python train.py --num_hidden_layers=12 --hidden_size=384 --n_experts=32 --norm_eps=1e-05 --parallel_block=false
Below are experts of layer 9 (counted from 0) of a mixture-of-experts language model. Rows are named router (the router's row for the expert), down (a neuron's output weights, with its number) and show model dimensions 96-191. Each number is 128 + 32 x the weight over its row's rms, rounded and kept within 0 to 255. Numbers have three digits each.
After each expert's rows: a language model's description of what the expert responds to. This comes from a sample of Wikipedia text that the model never trained on.

# expert 24
router:150149138136126142156116130162152143106116125110173130074113126096168078145185118135093098151146171098174105123129151134108096116108073068088087168148133143099056144082122138186171138117161092185111103140154123118110111090175096147142162193087140158128141168119038146123087129118157158135
down0:115102059102173118082152177115148078028079104139117131181139103099100109111128121155126125132092094169150121134079136130124134113142166172132144061093172100085136120108122077094151108091166173206171111125145152149146076103123116094136131112149117189145127090101130109134141067161104189094
down1:174081105096063147165223158160120138113146054133165124163113126149159126139154129095123122126128124115075114128136105138177163143134109103154098119115197151197093137111114068137116081083169219116151127112145149107122147211090160097114125083129109121097123134041107141159161151117109125115
down2:110139167072155104171178139109131144147179158128127090115030144156144144110163100116173105146125150093131109072126101093141112089156056118094179115228130132155150079136138139093098130124139110155154170144111178140169136095133081127125124144113127179139128093143119167083104107170177148039
down3:145125116101165134208134148162084112078112124132069110077108094139119130100096129087080127139093103094069118112116097131096149163109136129141076096058164184103147136175127145120087107134161119106093113143119110117091149130172162107078136105144180120118110157104186150121130116049068157143
down4:124139118073152117167155122089138137115133162150103135055105168102084137100140157143131051136053155075148169151135100146156148114175138126139115096091146139092147088136088137138085130144188084118133128105149176125125147072167094154145123161130126134185129207108144163147169178155095109097
down5:105094110124103104114079138187107132086144176147044161120118127103054085172146181101154088166189138111109090165146181128150121087127161196108116108115125125154103107195112074119143136159111113103134118114215140154063166121161140090139130123118164144140119176158120194120154116144177189151
down6:129078120043130131163125146155166109184158160130116114163111131140085096149090139166136119048082078114126065133111075130155134124138075145112180075160131096096114128151091194128096119115157114179113194128128089154133127112098107103146123103083110142131147114113141100186125116149151142107
down7:141116084121154181096086107072090177136140058147085136120103144105101116098078143124141123132132088177142153060117114173129144134094124162124133157095128166082142152073097146165158173114089100170158145160222127155145111163105132162156159145132070102142119137117141091142075121151119121105
down8:116141142030131117119095151111147164124149239147118100104086134111123096080074107135172105182148161166158112149084078089127060188127176111108137112093062098090138069135122136109138121127119185168062111148073108126093172143152114084172172147044142126112132108089190156116155122188139070122
down9:112130128112060185147132121108139106127209132114151168177125167131164117124034156154127123107121124126146137132110156151110111145141136146106148157131136143089093054106080111095161181162146163158149075096082122114079139083106076161198098141151072145136115116136181151124095138121145155093
down10:087111089134118143156096013111144162139142122149144141100157179125164082091181164161194166088154108100185100127147060110128121174162163130144072082126164177147133095168065126125162140142124076173110125120095158077099166117144130119131166143165183092082110154108167100137149125167088123130
down11:164151083099149121177164164122158176131149140098106137103090148164130110145138142134129182142141098118086116164165117159133121163108128111255133167096065165128142132146111144084142077121170124166134156095160131170137141090157098108217140133166118120085132160064132103113205129119155039128
down12:143150140148133137119090140145141120116134140157150122050122168062144079114143088075119168130184140129119092113143121111024105117139133124170149155183099091106184148121071188061186094083157074146101128122167116156120154130144154115099118177133133161117113143141176092079088166125145137170
down13:133157177150155155117113164127137114093140162139086149089149170127140129142073150076174094173157168112145111103095114174162136209129095124111201066117163125213117084099098086070086137160093106089201117059110129062150149113169130062093187067130116132152166159176116121116111147142109129123
down14:110102123169178125145095113083153105111148117109131060145119112135093173099132137138122142134147168130125112109143100130125123094155174140123148063097168137138137140126106121164083079086092137140097108097116154118207088151163151063141092137095099140085116107062100102135196144174125157074
down15:097138134159095119131156135163164130128117164161113076167171110072123113143183106168140140112120118117112171099097085150190102147142057142128164131081115130176140115150074155107153175132139153145124120100112161144124082114186212143139163170122120167129135163129172126099125091109172086112
Description: Early and middle fragments of ordinary Latin-derived words, such as pre, mon, ob, techn and impro, plus bytes of Chinese characters.

# expert 25
router:171140131085077159115146120131104109082094080088146156097123197081185152143194126165187113158151099145129155130117111106155116098120115138100177174106097110114072171132124108144201154153120129151128080182175105161117125085065106092112177135173129114136149094112075161125136154117126143126
down0:124140092108109127124197137200132094180059107101158142097136145122150150058140155139125131176164165143124094149145133149193180180132123171131069156084092132095108082131141138159151143102165100087149144118159118085128156175119099112118106152144126140173145139155091123115093085067108085139
down1:085112116123202098134119104074144060158125105188141126127115132093122145160163093099128163073136159079151110097131080168124092051185144120073125084076087091156121108113134069138146114133118132133102126142109161097124140058072178094158079165129095152137147051138115138148141134118078151118
down2:103115104176115128182123150145117151115118085109101150113164142136160192134153160074170110095154088136153197123191116190077138098124118114094049128140119169126154109095126094126149109168136137100098187172149024113149117140143111146128082105119105179144141048109094161140073117132151061150
down3:137170173157152092152145083201161148107144156080127153159075099130174090137134174130207153104171111174098154082128153096126149085119099111156084114116145157179152104128176096133095124116148132110144110123169078111138098147143086174144118175133129147130116093062151154185079101170108080185
down4:174176108132160169085155029116122116139097171139082088161160130141113075156118117089133103149132146157115130119147082137081115129122110157142122083103104126139105141124107151084112139128158113197146135184138168106146158114150128181129127197172152112149139169123104151122075070116109087107
down5:174116179147119079133127131145119151087145173042104141084081117102048131153169181159107112116182115156130120137182102150133158112117174086087086118157163112135089120140126193095135206088147160131132113091083125098140135044138106094082151134099158129079144121144164149143168160161176072133
down6:154100152088075155152104143166071117125106132154096125154179105101148111096116188139096117152196121074137131142097090125132101145156115169151113174138095184127080127135124153132134183125135116125173124102082149152162073188121119100105107170122079118060145148087147086085109110113168143122
down7:209123171098151096153076115135096109199124065149123114160163146128159038104170138130091115084132109106117101135169144103176142101142216163093151081147106112102127146087141153176116136144128093145119169113134103149150108140093139116175112191090128155098116193167094113116154149178136163127
down8:194160176096186164203118103129142099105147188204153125133056090098112105153130136111106111131116141169131116105172160141136178162149114146124117148153126134112118131083083104100116112189160047110154078128160120160127173198124126123138133202143116112144114086072122196124097117121118156082
down9:125124092151108116132132135122078131136138087101124131097139161122133144168153142163054134126138133171162170158125132155144086076149194163126131161149111053104110114157133140153113161130132109188151092146140122074158102144085113140172077115120152085148157141093091127110130142134131129108
down10:099146122157120097114136128114110128156130147161103141105078119122101095138121135184130150132094145123155087137104144033118113056072104157163111153122094098184106120146121135195118104143132069132082085097163074147148101092176174128155093146103165088103126130092129157078160128151104099090
down11:128214149130103169118118137165162100158121120123120095101097126135145128137132103116143123182165202123160066104072162139126160162092120067137120149081128142109096183162186151162147160108080130104073144084073075113136147130091114142137109100138158189141168088090130126097148112134133170157
down12:112060137079131156108116072110183110149083130117117151108130145123177156080097104123151086104108158173103145173132109148137148132125105101100093135136129073125127094119243152146142118190154132090158120131144160144151125191115150145174134085130099089092107163173144128169107145176189128109
down13:106103148105100136141144151118150115103146060108216132076130136115117092156174132117165122129142095093108131084115172105181142129132155156119159097142090149099072141173145138211132136156124069076155127100155147182127090083185144119126130105132143159098122137160164204120117165127141176139
down14:166116112139102099151070158117153124134125150135148198097105150084100180182136120147119138178124135154165156126156132119167135128126060152100194206142114108119122138132186122105170124121157069112109057132123121144075123149129120140141137073159131113151164096167139180134138167150122134092
down15:113147104106073158112080153160077094139117104096115163139125124088150206130139166174163104151107186154069149116136159089116145079123188156082118098152147168163146148109131142119133126171148166149136119155103107078086086166067159156145116170161122112128136113114202145140149154106166129093
Description: Articles and phrases like of the, the, a, which in prose, plus thousands commas and colons inside numbers, such as 752,487 and 39:07.

# expert 15
router:099170205128121165164195157140134153066110085128137110081160134125143210153082131121168093135110137166163071145146101148126098160101089100111143127110108105112107139151180140189152088135090137173155105143138131138174112119086091115161138129138169143167153100101134163125104179185097081127
down0:132104091095150176140190180175126166099140105117170082122165119113152154127095174081164155094164160153137090127117109163082121163167149102124103121169168165164098157140187127140117149101146141159185172182121133168167120160160107103127131137166192083074128152160100099043143177132109141110
down1:117116105143130126124121124217096147110131099113165115136147160149222069114191136132088104126067125122161097077119121154143122098149061069165189134082125107215134097131118059144158126050174147146114163068101109112167122131156171169164199084120181117126117121176116155114188127143156194165
down2:104117099166144154211110149125072140106175165136131096082157115093053132153182138162076142139085175192154132069118142096113168116074155097086133152125114185071113119159095170110172139095086118141100120122142129138105142103142099128078138120179136075131167132107109070164132141113150136081
down3:080113161155153139088105082128130084167155116139168199101018177122137086101131156138094160091195124155125127150114133098178144138106122069141136141115133152105162110121131129154141145097178158146135090085151103172098165129148125157111141095127140255056135111093152065201159119113091119161
down4:064110156125108130102139149141072152136091150071183110083159080140143129127128109122170139162127113095129170130144163147109125131105184137116104115094119121048109140043151109083115128113109124109163023117072175076150113101126093175074184140115102126119097096197173154034134099160150132078
down5:169132089125168123102107139121133136142141165094116127166103141063142048133130073110140147141115094159125099131125134114157131122093152141172133086151135167128172147163094105090116108072129155083100147117144150171127109124130096195098081144170125154165092100124086128150091116106154160153
down6:063190143151140163141209085099141118176101137112068112077104109160128188118088146104089109143125156152105136062077107136081145142151112100077138183124101103138111131093181128084152128075114143143125161178106093116116114118124115158114184166127116147156106136145142169107144219109135135143
down7:143136164169151140178118109123102139152154126063163149103098155085146123099109073108160162170205141139168100145122136134091114173115121125132105148177156215185145067120115120151077151167157108189141133133121128092092154156150128135139160080127125059108163148144131138140165152108128126125
down8:135189150136121144073106121111091078179080144084143107221135137179109148109165087131174095139176173140122135129081143170091147117100070166137129140121080176101171129098057166109144123098159084103125109122153129069140148116116145145132159141109133134144135113150129082164136138098173110110
down9:088098125118122190059083165164136082103129136138193106119106084109030127146203115131134114115165179118098122157074157134121147138100082101113110189130125131134107133114118151083114080087084154095165159123139166190101132131126156101083081105146108123159177167166036150147135119077115120123
down10:133098157193111116102091133086098165155181145115150150126156131152135175137095158136163160084097100108119098116155112106157129185125125140105181072201115161127166149128129116054102132163133163119105198126098189169092116104073192160143137122139146110134103123148134166136104128123106171114
down11:185139109103101115118114102139108146156117156126104163107149138145119076172173122123115175098078152072133067109080143156179189102139150087132144149166162179158163115109079155079128147159118145116127091130115100161166123165132105149183121108091139120131149096148119120073104149131120178139
down12:126105106071162102121146146093099099202101184184138124151132126146056165162061108132064145118088128157153142101081110097100176123178090177215137076120128103121120142134109114098125179111067168161139111142139104138118160087120173153134133164167129098068135188126124140087092124099171133106
down13:126140099091152115154134116128110137123123119189035123099144140051083119108116085143114127124136206116085156138175132088086141058160129145128072157113180128168076067099113120149135113234081128117161060110124120158168114102127125118116182109084125120147067087047097098119124103106132161150
down14:213110087129165156125166123121156165208117104047110160109156101138148138131102127158073134127140142120135135131081173096159147102131140139186138122129115151133113071101122114125057143121113147125041145176187139096127154115102169125133157099108160057178100180130117115160083126090120111166
down15:157113173113112170067136061150173181047170148147144124153096168145127160147129107134152114213090121193132122105170139143066106101139090111086108159092147109108135106124132095095138137129174140140112116151125097090135124121124115080131124123122068180108129125146132113160185105110127103148
Description: Tokens opening lines in infoboxes, lists and tables, such as dash bullets, pipes, section headers, and field words like Team and Home.

# expert 5
router:149106157105089099164118130157126155135114124144158133083148144091150127138117166115164080142119056130093136094197147129140158163077091116122152153081073106104099191130166135145188131140065094160098078137174084137178137113129092192109124141130132100156137055094132124122120140119135058109
down0:104163116171166113185133117108153116008116121096166128132124161097146075143154166120082119086199128184152140171119129095149146146142071125117118076098091098129064138101159070124079171136135087062110135174095097108106109097118097090167129173143153107148136128001118146126056115151189120084
down1:068123149153165126117083174118153167165083124099131135100134133113096158132120186174122123106115141125121154135147122140117104112151129089113119118126169112100137181079171140198141115132131183134064145143112138181181106152141089156165108150172138158105070138134101129142166151145175093160
down2:178101109118143151102138130092180083179136128098129147153113130196095096123124154141104163113131110139068136169077082081017147141153178061138122143180159133170079078122123119134104105119142121136052138115131153081086128129200149077132072139108127130102190113092097158134100131113135162100
down3:175138111115126109107162167129136128176192193093110197154159168127113144187111197137092124197131090177172147128086063122191129126141096161103162171105165159130137075134054098068130130133120125062077189141147109176135152063143200189078157131145144158102097126099138133137122156095118113099
down4:119150161171085125095158113120094126143094107117162106114066076121111169153103159157133149116138105095062096151151132119092113170097058130167152141145106076105164093181156153160157094042111141140155175127143135101096109141132122169119140099160108127114104125137105116100123106131177180146
down5:130114114127089121099111130085130104184128097083128131146126176126176132024154143068138104129158155130129076112146165167192144125160196110060050128131122134118064117144131163157185123117141110125113131092152189143101133067159077101211199146093154171091116132184157176110089133189098157082
down6:109160151093105121100083134134105149174156119148095172191153116079106175126108104105110113206081098087114146133097132071186200137098133148036148110103118147149079128150138136078154141147213128088086100131124130188104148122123110164134141096131099113113116107068135167125110113130152174155
down7:149164092084172135144134124137136104176184136109101101153155110194141087172080055123191120173111059108115132129119087096101127094165106182115165147159148142122136114096102073103147127120136102197109154151099077170128125113082121144163150111171122142102185129133154109127111150158081087108
down8:117072115108083106128178063073086113130126108151163163145076122045117126153060099111089150141120081092147056128110146093145131145098117190138089133085161115162164145116145055121106200125176104175073176165076118134129107155081142135102166083155100139087107157158153096123142127126083195155
down9:154139166123168106141153104179121149061118067070077127147093135109131116136130104093129132093145135135106144192118135031104172154166083128175097123075116119175074136120136177106107093120152123109115114125163178080081122123157143186112136171147102142142085073103131094120129135151180172093
down10:131099173116107135135140142147059121142153110110153117182147142142082147103097132110179079134049065130058140161124142091082083128138150146051150109114079182114129169174044120162156137151119181107136062096113122150140108131141119121106062112068111174108124120142122135147123095097126091154
down11:161170112093110125091095163152158128135119147131132106181143107147097122136165097127078131073139152150206136137146130115136091175096128122085079132161091132130071135120171146136156159136121136122154150105150177092152095136142151120094144117108146118104183164109093150078075131133172136130
down12:164147120103144123069078130115156142113113116182111079142067132099067136148161136173166092136195168080172145056124180133113099158106152163117093080124080153120071158145159144117142118148185160080127110168135107119074170178057161134106154165194115147172168120149064107096145086152125084116
down13:141144158070206118127177124116085165069111088102140174135109108149115129127084111121097194131109099104108118131071085128123180153108129147152123087164152139160133110164124163159079133157135080076158089119118126121134071141174100108114161128120135121127151120168129141092143114139094130165
down14:140081126153160194101146094155138103141097158082174088129143059179140132190143119201094073177083157106153178091126124109164146144113138161111173120134122069084091104175170113182136112138146103136106135160115110175142139102166153142110126102124132128124085104119106151081126095139118119099
down15:083166156040122139094097134183099129148138104093113119158134132074114125079167103129143073130095092131125132164182155102107168051105069169099164116136103130126131141137153153116114117123152116147165118091155138149159114142111112165122128080121144165105093091140060161102174082171154106146
Description: Prepositions like at the, to the, in, and year endings such as 012, 018 in sports biographies and club-season narratives.

# expert 7
router:140143142087101128184148192126104175122132065094166124053157133122133168130162061174142120132183091120157108065135136098181128210098111091158167144071083119128119183211178179124140142120092139154119123147127120179176094113125098126123115162167101140173177112130124131114098104135129077163
down0:161097100127120162179052186140048121101158136095139122125157072188116139077143120119112065134093106194167201137178116143097135159147145113111116145180153147094158165091131139160141110111130154109176203101143093099169140150146102141142131134145111118125210099131132132125161143101109142183
down1:125130131162072165111126156203107116141125084146133116061102185138137158165152109137097136150116087158128184085096070099145112113136155168094215138119109114154162062092160104138177110064144130140106126131147135114114158104113165121117113115155077065164144120120114119084127161140143047135
down2:143156068135125145135162110134126148156092157064124053161185166105173155060105105120156105092141105183081165196109161134118146155107135155150082033167164177084095183080118150142135070087099080125133118092122149090136108124143175110195150122113106124101157103140152150112104090110087121137
down3:117106151169125108132155185178088120115158150124133114093112096115110178204096205098143092095147138109123150122103096144155105144155142092109136105151118123117108134128101133167059067091134095142126137178181104026097103107203128165162127143088146133124114088181112152189105128113083123133
down4:103101103057151047169133170115133112158158180161159131067099156139164126158100110133101098081105045141118075143095139088204124158086148118156173171153125133158142125119107127130145124143093096097101168078144124087096185134091127122139129142094129125157154117051102161087142171139108137054
down5:070090112117126077077094159149121152132122173137131132163065150132177125146151145123141112150058139137066210076131130117177128119170155089122133107186185133098114095124132134159183110185128130168153161067149148134097144092119083051138091128102189139118107097083180072139123101172128115110
down6:100189132132085094119066134098143084071152152112158100064157070185094125148111138165159090167146129163060122126117144131135137143111190122109154130096132112085161162056151143174123128130120118150089126193060101144137113122119112132183058135085090154106145165129132154097149122108118121131
down7:154104101157138191113139086161153154118200162149098150156073101167155053093093147077164107099109097162122172173156138166071117134142145149141087107192171161173137146100173121190125160129143140124136109105105128155073106115139160129156134122098152134149108203141183150111095176111072104132
down8:140131132149161104152189121136162135098110091086127131108091120143129139173150111144136165139131129103122183155071179100145085126063096088167146137110077150118119189133118201117195170131130068118141102094162094158103147168151105136118140169158135130143174072183092118075136141199196146135
down9:137093088165188098183152098149181129169147142122070104086058112098080156151084153117119081066154143179098196170152151177117129160148113147117072107076164166106122075165140091135164036218159102072092155146122061064090133152139157098087159113180044122163145123133146142098072119132090120090
down10:130096129116131111131180060135107140073127149114074204150136139135125132121105133097187149145091177091155122102170138135187084129118084110168197122115154159127066144130117119112102158098145147126143167162147170170136132110088159082130156089097119125205084050077117103123212168177107111060
down11:083122145090155147136140124097105196087146144156169128113146181139070124078151119129141154062090137150149152119133123127078160124112070176164149081103147110135172149072188114161108148114083121162130123169168125145117170110104075158125163125118101110145119117152174114120116182081125162192
down12:147119143133095141092069149158190136148055196129136097131143148083166168078074079139124156120187126228198132159055127056159123210075083140147120126110094156141144107083138177171122126138149145106101189121151088145177116163123129128168152202191114082109054173126120101122109164097213134092
down13:134021112124128067052162157135115123184114128145145136109146116074108074134124110115145125117116107138156176156101104088146133162129112111093123138039114135183148133121183141133130138145119085126160116146081145122146121107132107179080095081109109118150118096092116135187119134140137136121
down14:092126164118096136098126141129132146157242125199161148141147143119212193098077116111123154086102144106136122102083141142148137134113143090107133160108219144195120124138148121112104100124104135148122113085166102163134061143096118158073112125124164122140111156066077106173128158166130167135
down15:107104119221064136100131133141124137158130139111114179178146106097144117186103130153143082080103168097138146158150146081194140051130085118174201125123085105176144150093129142192173111114098109176115126064116188135111186105122137062136052103110116183079118054138183124102123110103147101139
Description: Table pipes, hyphens and title words in award, discography and sports tables, such as Best, Women's, singles, All-ACC, Top Rap.

# expert 8
router:162162091104127131194186158154192131131148032115150138098116165104168122145166104146131116095148124155156110141139105116161124175104093070133156137109097096056113119168177137109102131137094161195108125135172120167157114139161099131076107147195090128166164136112082128103166122138152104170
down0:106155203121127147120102126130135109092150142131152128079110108135168079126104139134103125101193089147094159111142096115164164095128118091132065070122167115101131132110140115095052147141136097105099160125142136126110101135120182111099078105151164152171144160155121124151086172189176094112
down1:096117136094160167109115167128146164128141064162057102128095106147122140120151124139156133060186106112140176159096123181106176162096106162175171135095121145164080162117109135081152132120101151135107131108136135111089141130132074114096116173156170158132131136112105125135134115079138142172
down2:087145118117090086151124054177127173164120116158158092085165190129138080214115118151099094114107081143120169175162144141065147146147125140185116142133090133093172147166098100146121057107078147115098101142162119133130117117094176151128201155168110135195158138106110133146091100064153138136
down3:122141122118160139085138185142121141114092181152090103116165072096045150122148123124117124094072126127146145114081092147119147146117193123014155104177175159097156056132109054102114124140156131165092137141049120158197088075129135124135105181101164143113134107077110151153149134179122135163
down4:152161083140137046171155146103119085113124120116166092085148147102176092185154147147145082151119093106097222128132116105114159174145154103105085122103132112080133157130119134131120139067190069123076043135151191090146158177116125139168106137124138074123106160078144099113087098120126132088
down5:204093105133190119110106158116131101156100155133119132175187106154120149137131099127135139177129167190061137104120173127126133186092155079129164142162115136103157174118125106127224155067112145137192136092136097118082149032126102094128179162114120134109127143082135135106148123154110155136
down6:105111135211096141162093099134172104155144137098124163136125095150140164136159083140093098077127091125168095164106122122080100090205115151156114091091130189166169092142137064140160179131043145179149162131132094124060115182174154147159164139197124130171130101130144171116126118133100134145
down7:082141135154112110147127167171133100130135081166154146109108119109122148157119159136171112154124081075075112143107117165159102088151153109154150108131112145134068130135177155106099163116118089099145148104119109151107095086111162115102133093101128158131147150101152125169190127174126120103
down8:134070145177179108083161112118121135106180166202114140110119171100114162149096073126153120111091151124157142123104152134089106137100129147103136132103112154078091118110150124134136120154159081170132131115114108117131102105138081146138089194125137150111137141098169124154121173078142119133
down9:081099094113106134162103079153144103196126132156161109132206112128115128124068161128125187134128116110142150108096115142144093118137147183134196136086140151102097129141101125101164132149065169156131140128125133152134124096133156109123117094104093124078110134106128143121101049145115129088
down10:133140094141113120093160149139154101172096117147183091139082147142146108177071113100129087088145137146142112125107102106111140110102107110127148140121092113094105148081157138177093154187143121094077143142159194183151163179061129176115174164117151107128105164105096133083125159090126091114
down11:092104088141180116112152097110115089164134188123180109076157127100094126143087117158145145183159138203152142187127124139127119117143132140112118138046195119091128085122098093068149154144086092092140095108119040140103105110091157135168140096058089128131164126145119118144127116123086146088
down12:087084127176082137140133114138119092137105088173177092136064177109155102097102165134107128089121146105130074164117124143166148140145206166117133111137151112101180131144087178143144126082069172144182175084091119165119184138210163149111139127136140110138091093073128096141144053170093087115
down13:153099071132096087107140153194189088094175141094174126194137086163120157140137177087205120109147136141114124173091123102184146135158160079160111115102116175109158112158079124125115116136132130119096152148154146123105085141142164151149132082099110061124123096125102162124135182097117081166
down14:108082164093156135093119135132115093107132082098188104119144096079107167123133106169118148179126137094115106065071102167179083118148111078114173145114124164121061151125202170171089163138143140066133147088109084142108132140086165111139144156119151153122150104154055127118135147165107159161
down15:160144185151206104055180107125096157164161124103154111124145108127126185102162116141143116176169111116104111152142099137121138179087180065111145075119142074189089173126098128117134122133156107114131122117101110117114132167146172138085115091169108170117096079117122166175090192095078129086
Description: Newlines and short word-initial pieces such as t, r, l, Sp, Ch at the start of table cells, list items and headings.

# expert 30
router:166112074085122149129139146200152115121113096134125129110107146099187130124115099162141122147178164130167170127136144165147123120105120104053129147096077118094124161140133128158169137178111087138077138162142097169173128112122086171117164154155146161146078154090149141125080095167079117115
down0:163130186143067139119064129158098125151112072149105128141092094165102098120128081160162143165166141142072116088079093032126127144129103121145167118118151192108103122118097131117094111137106195144095067101169113182134130150102142136162178090131058167147154152049109149152175144190157084118
down1:133168157070134112153108116174075094211133100209114120120120102131126109116127113064157070035175102104066189109063097130201112077116068084133052131176105083077118088144113117096103158124202097159130151182184158123171131126122129133079073102115127125158139160118119109139183171097126066110
down2:113161117136175136140127153149107129171139168138161135132072145130137112151085116166134174183108135136145180166134117141070163137175179235123158152124172135117180131167147102132112140121140116133095138105129127203111105140211106143112081131079097124166150128127182138119162192036140148082
down3:090103085147169083143119104099083125196116107155185123073140126120149091077107117179128119146156109198145113111105103122113154080118120172181149091143153098125099099111172122140176057155137133194158138155124136125107120086190134151088166116087131116098078129163122110115173116139117145147
down4:106062140095056115099072201108165174093118155082116183141174086120136198146077132175187073149154161179156090146139110156181157099091065155083142131112117099161103165092114112121139106093156097163165136199194148102113101139121074119165197123104104170111213075140114090153118096144105150171
down5:134050107159111121120127074097125101153162101123096090137117120117156142034105112144161149161088096054131103159130151064071153136081132079140133121137136190147173116116121126135126124132114122132082116095096109109185157124107101138117135137149139165093144177081108113101164147164088158090
down6:068148115116100106114163188121124149098086129152141091146149048131124111142108190109126131102135100126142098143148136144061081063169116111156113125168156140130121128118096156122098124154196197128104174150100117149138115159066100144146154169146163181097093125138135176103134088109139168087
down7:153176110130114101118076132099138125133151152095145148080152086093122121154107145107126165123128109083131054150174121144149124055115112161080121148132107104142133064099174119080135160119133151154110107115164135088112108113077112127081065150105138059153153128148133129178154063098170124108
down8:104141160095102121197054117065143127094158128136148107163103104114104142169140132095170126097126100103155149119176141132166120159165152105147154103118103111042103164084110079126095121133156044179137146163103061096169119124110082082088136143106147086169108144039102145056125162181119105134
down9:154082118071138088115129134143109167169092103113071120150090132167115145147087133119132115130136117126090162080112116093101133203139184135137172115156157183124107150106129096137143124154136153130167167091140131166127130173096145155107122095150126146129202141138148089170151147151059131122
down10:174095144106087122103089100128113135094195125121089137117118132081105154118117101100122141158139134133133088183098126160152078150156149114127156106145119113098104128104171156081142131144059093199109099126130143171108157145081124121162140085162131113108121188097141132108119145107077102115
down11:167073103199137124132145183151184121068101112142101122130074137089068092145114090152141100110125172124145130123149148149190149111157145134160094186093135085123100095097174108183109090148105082163088109140153120138109084076106059187191151109117146126153056138094138151132110145088131090172
down12:166083152174185174135132095159132100071162144089076158142130105116161117117189077156118147166145144118170157105150218114165118124140155131096124111135170124135155071110139125129155133127077120137153170099151129119145092128123093164114197127130161117154108160178110130168180122153104122141
down13:104154042136158098103159112118098112131170151121117133110053140111135162080134144089095136163142107083179114153132171143122109201113135116148099166082119157153122157097119122087114181115168122145142159097131107139182159137184101143148151105120081131127101076086132138148123162158051129084
down14:115103182099149150160132200126136092118143151158222141143083138180139109093160179063173126109105151181122128126092130205176111086153072108110144150139154170172141160165097162123055186101127108142105115074113127153152087177116179105109158187193187124115130133115122141119157045175104139120
down15:138093129118114161119095113096174135185057122109109108182139104094168120094136160164117134109075124155112108136162124127149131068111197136072145138082165181195078110149167105185144086148126131129118174113124146072154130085152113137137140138197063118125113085166118154134131137149076120145
Description: English given names such as David, William, John, Robert, plus syllables within the first or last names of people in lists.

# expert 21
router:161156114140101106104147127102170130134093105103179160067144140093137178117132121141210106131146112125130138125174158131153135120098079161102186133098113114101112144102125148146159115193122117126068086108122127143137096106116130107125123128164118122158138107108098133152121119121142016123
down0:110140146051123134181159116068103085114085144114117122105159134127111133080131161133144104167087079138123161102123088103132106160159093114183112121151110195121089130154143149157099101217135096076092103154091123128139143104123134085120168155200144040092166129077088148121151197150111148138
down1:155096083158151146101128108115066169110097140144137132109122133134128103185097107094141095144143138112146145157138091118160125119082160127121103147157117149092143096060132147089137133062126150100123091219148054153073123146143118121172146161196100088083153096158124082098125101151114110138
down2:057150157155142113181140147170119108155178108153099082099159101078120112093147155073174107094137109104197150083104067121118114150121125094174077147113139143137171123119140147147130111132159165151175170150149142085074156082093189146130184051113114150141212132117115161142111136156124125083
down3:127071097120099108171100095156111111082155105123108136125120162156194115098166106138103107153172105150139176138210144117057109128090163077158183091122102171122090107111125101117132121094107084096128150139118157159173204165217083112122151113155078085129078140052110094177105157147083091116
down4:171080115157063106115114136105128103073119148059158164124085112108135164135127121203143123097090118144146176142151163176173093137119099134110109065107141118077168089107114111113114108095161120114146132081092096085113142163159146109115134161128146126125078125140148105151063132129085109119
down5:182100135139138156126169153122132152177123149130100040166139115141150179101151134193124170129166095144095109085110142128073090085106166114131072165198135116080146131186131140090116082098123135135084137159122150116163104077150117107108145113124150152085134169158135086132165135221098101144
down6:099068156143113080154139131139133134117148176085138143143105132061188126149112121148086102153105126187099118059111091112103136144087180045120120133116098119166136105127182111106177139099113167135166144143110092120173146093098118131118149092051062135112155122091121072143111147176102135142
down7:149165071097105152075143204096120198109122048132142142126117147183137117101139124123154135138155132075167117131094122127125095144101139171128124115100178079086129120134158173123164125058148115102163105122150177099173091090150105117059110129162108176122144118134144092166147118126184112132
down8:133079119105131110098096147104148192081113212157116150140144136142061147145205101102139160127124170151107086146073145176151139139122078154129150125152152110101127171163112142131159174074117085074135143134150191143113149120145098079135118145155134149140128119105088104157117131126150151100
down9:102074065135160102119144153114091088163122123088117106096132167097141045082135133123157161158155179147167137114066091115145101149129117153125133142143127108112079119044144139099091143133122216178144147141060102128129121132157103143131111125096168112140132119124128102199156085122097144134
down10:193129146137094100128102084112151099113097174120159152131088142161126140090121144114074155140101137095122172168106077107124167076157113168132194113123119120131174181113176093149154071118157156070121097125198072149101119151135105120165102092140135087089130098073161175169153183143147156081
down11:104201164106175159143129110149153154139069171127198099082116130142109091083147120114119150140122157134179181171168088126170134137105088137083168142183140168136132127141134125144086056177171123065120139154072076063104125204158137133122128106130186084164062125126132213112100083195065081134
down12:125139110117116085087122121096092131176112172112165130118128198135155120144079088108093074135140162157118170152148141092103123153143166157079141099137119166137152102174121120187114137177124141144058085083124078165157160131163114099120152131105047124121165089120186094174099188091094107118
down13:086080087152113160147116134142130085154172117197063142114103121116099081093170073194160181057095146176127110100088139163184123137158087113079143138158150162105095107128116140039142129124146103216159103122129107123108142077106119167139124129195109150177114149076104092160082073154089141079
down14:168186155129089148172137086161111104121114130115105160108161106136063137091115109098152169169075136072115068136187116151153140145156075206156149172077104148187126151204160113132148113097104099055151098136161178144087165165155097127154168153087124144129094158160153132107171111105159141177
down15:138195116180126137098181126141134124143126113112156141090099102166041118113178140138206092122151125122153087085080130150212147073109122128168193087150176157098106063178101172115147098186068130048147070108114113170104150143113108106143103123076177058192100131139119140107116157127128112109
Description: Noun suffixes and common nouns after the or a, such as -ation, -ity, -ment, system, population, area.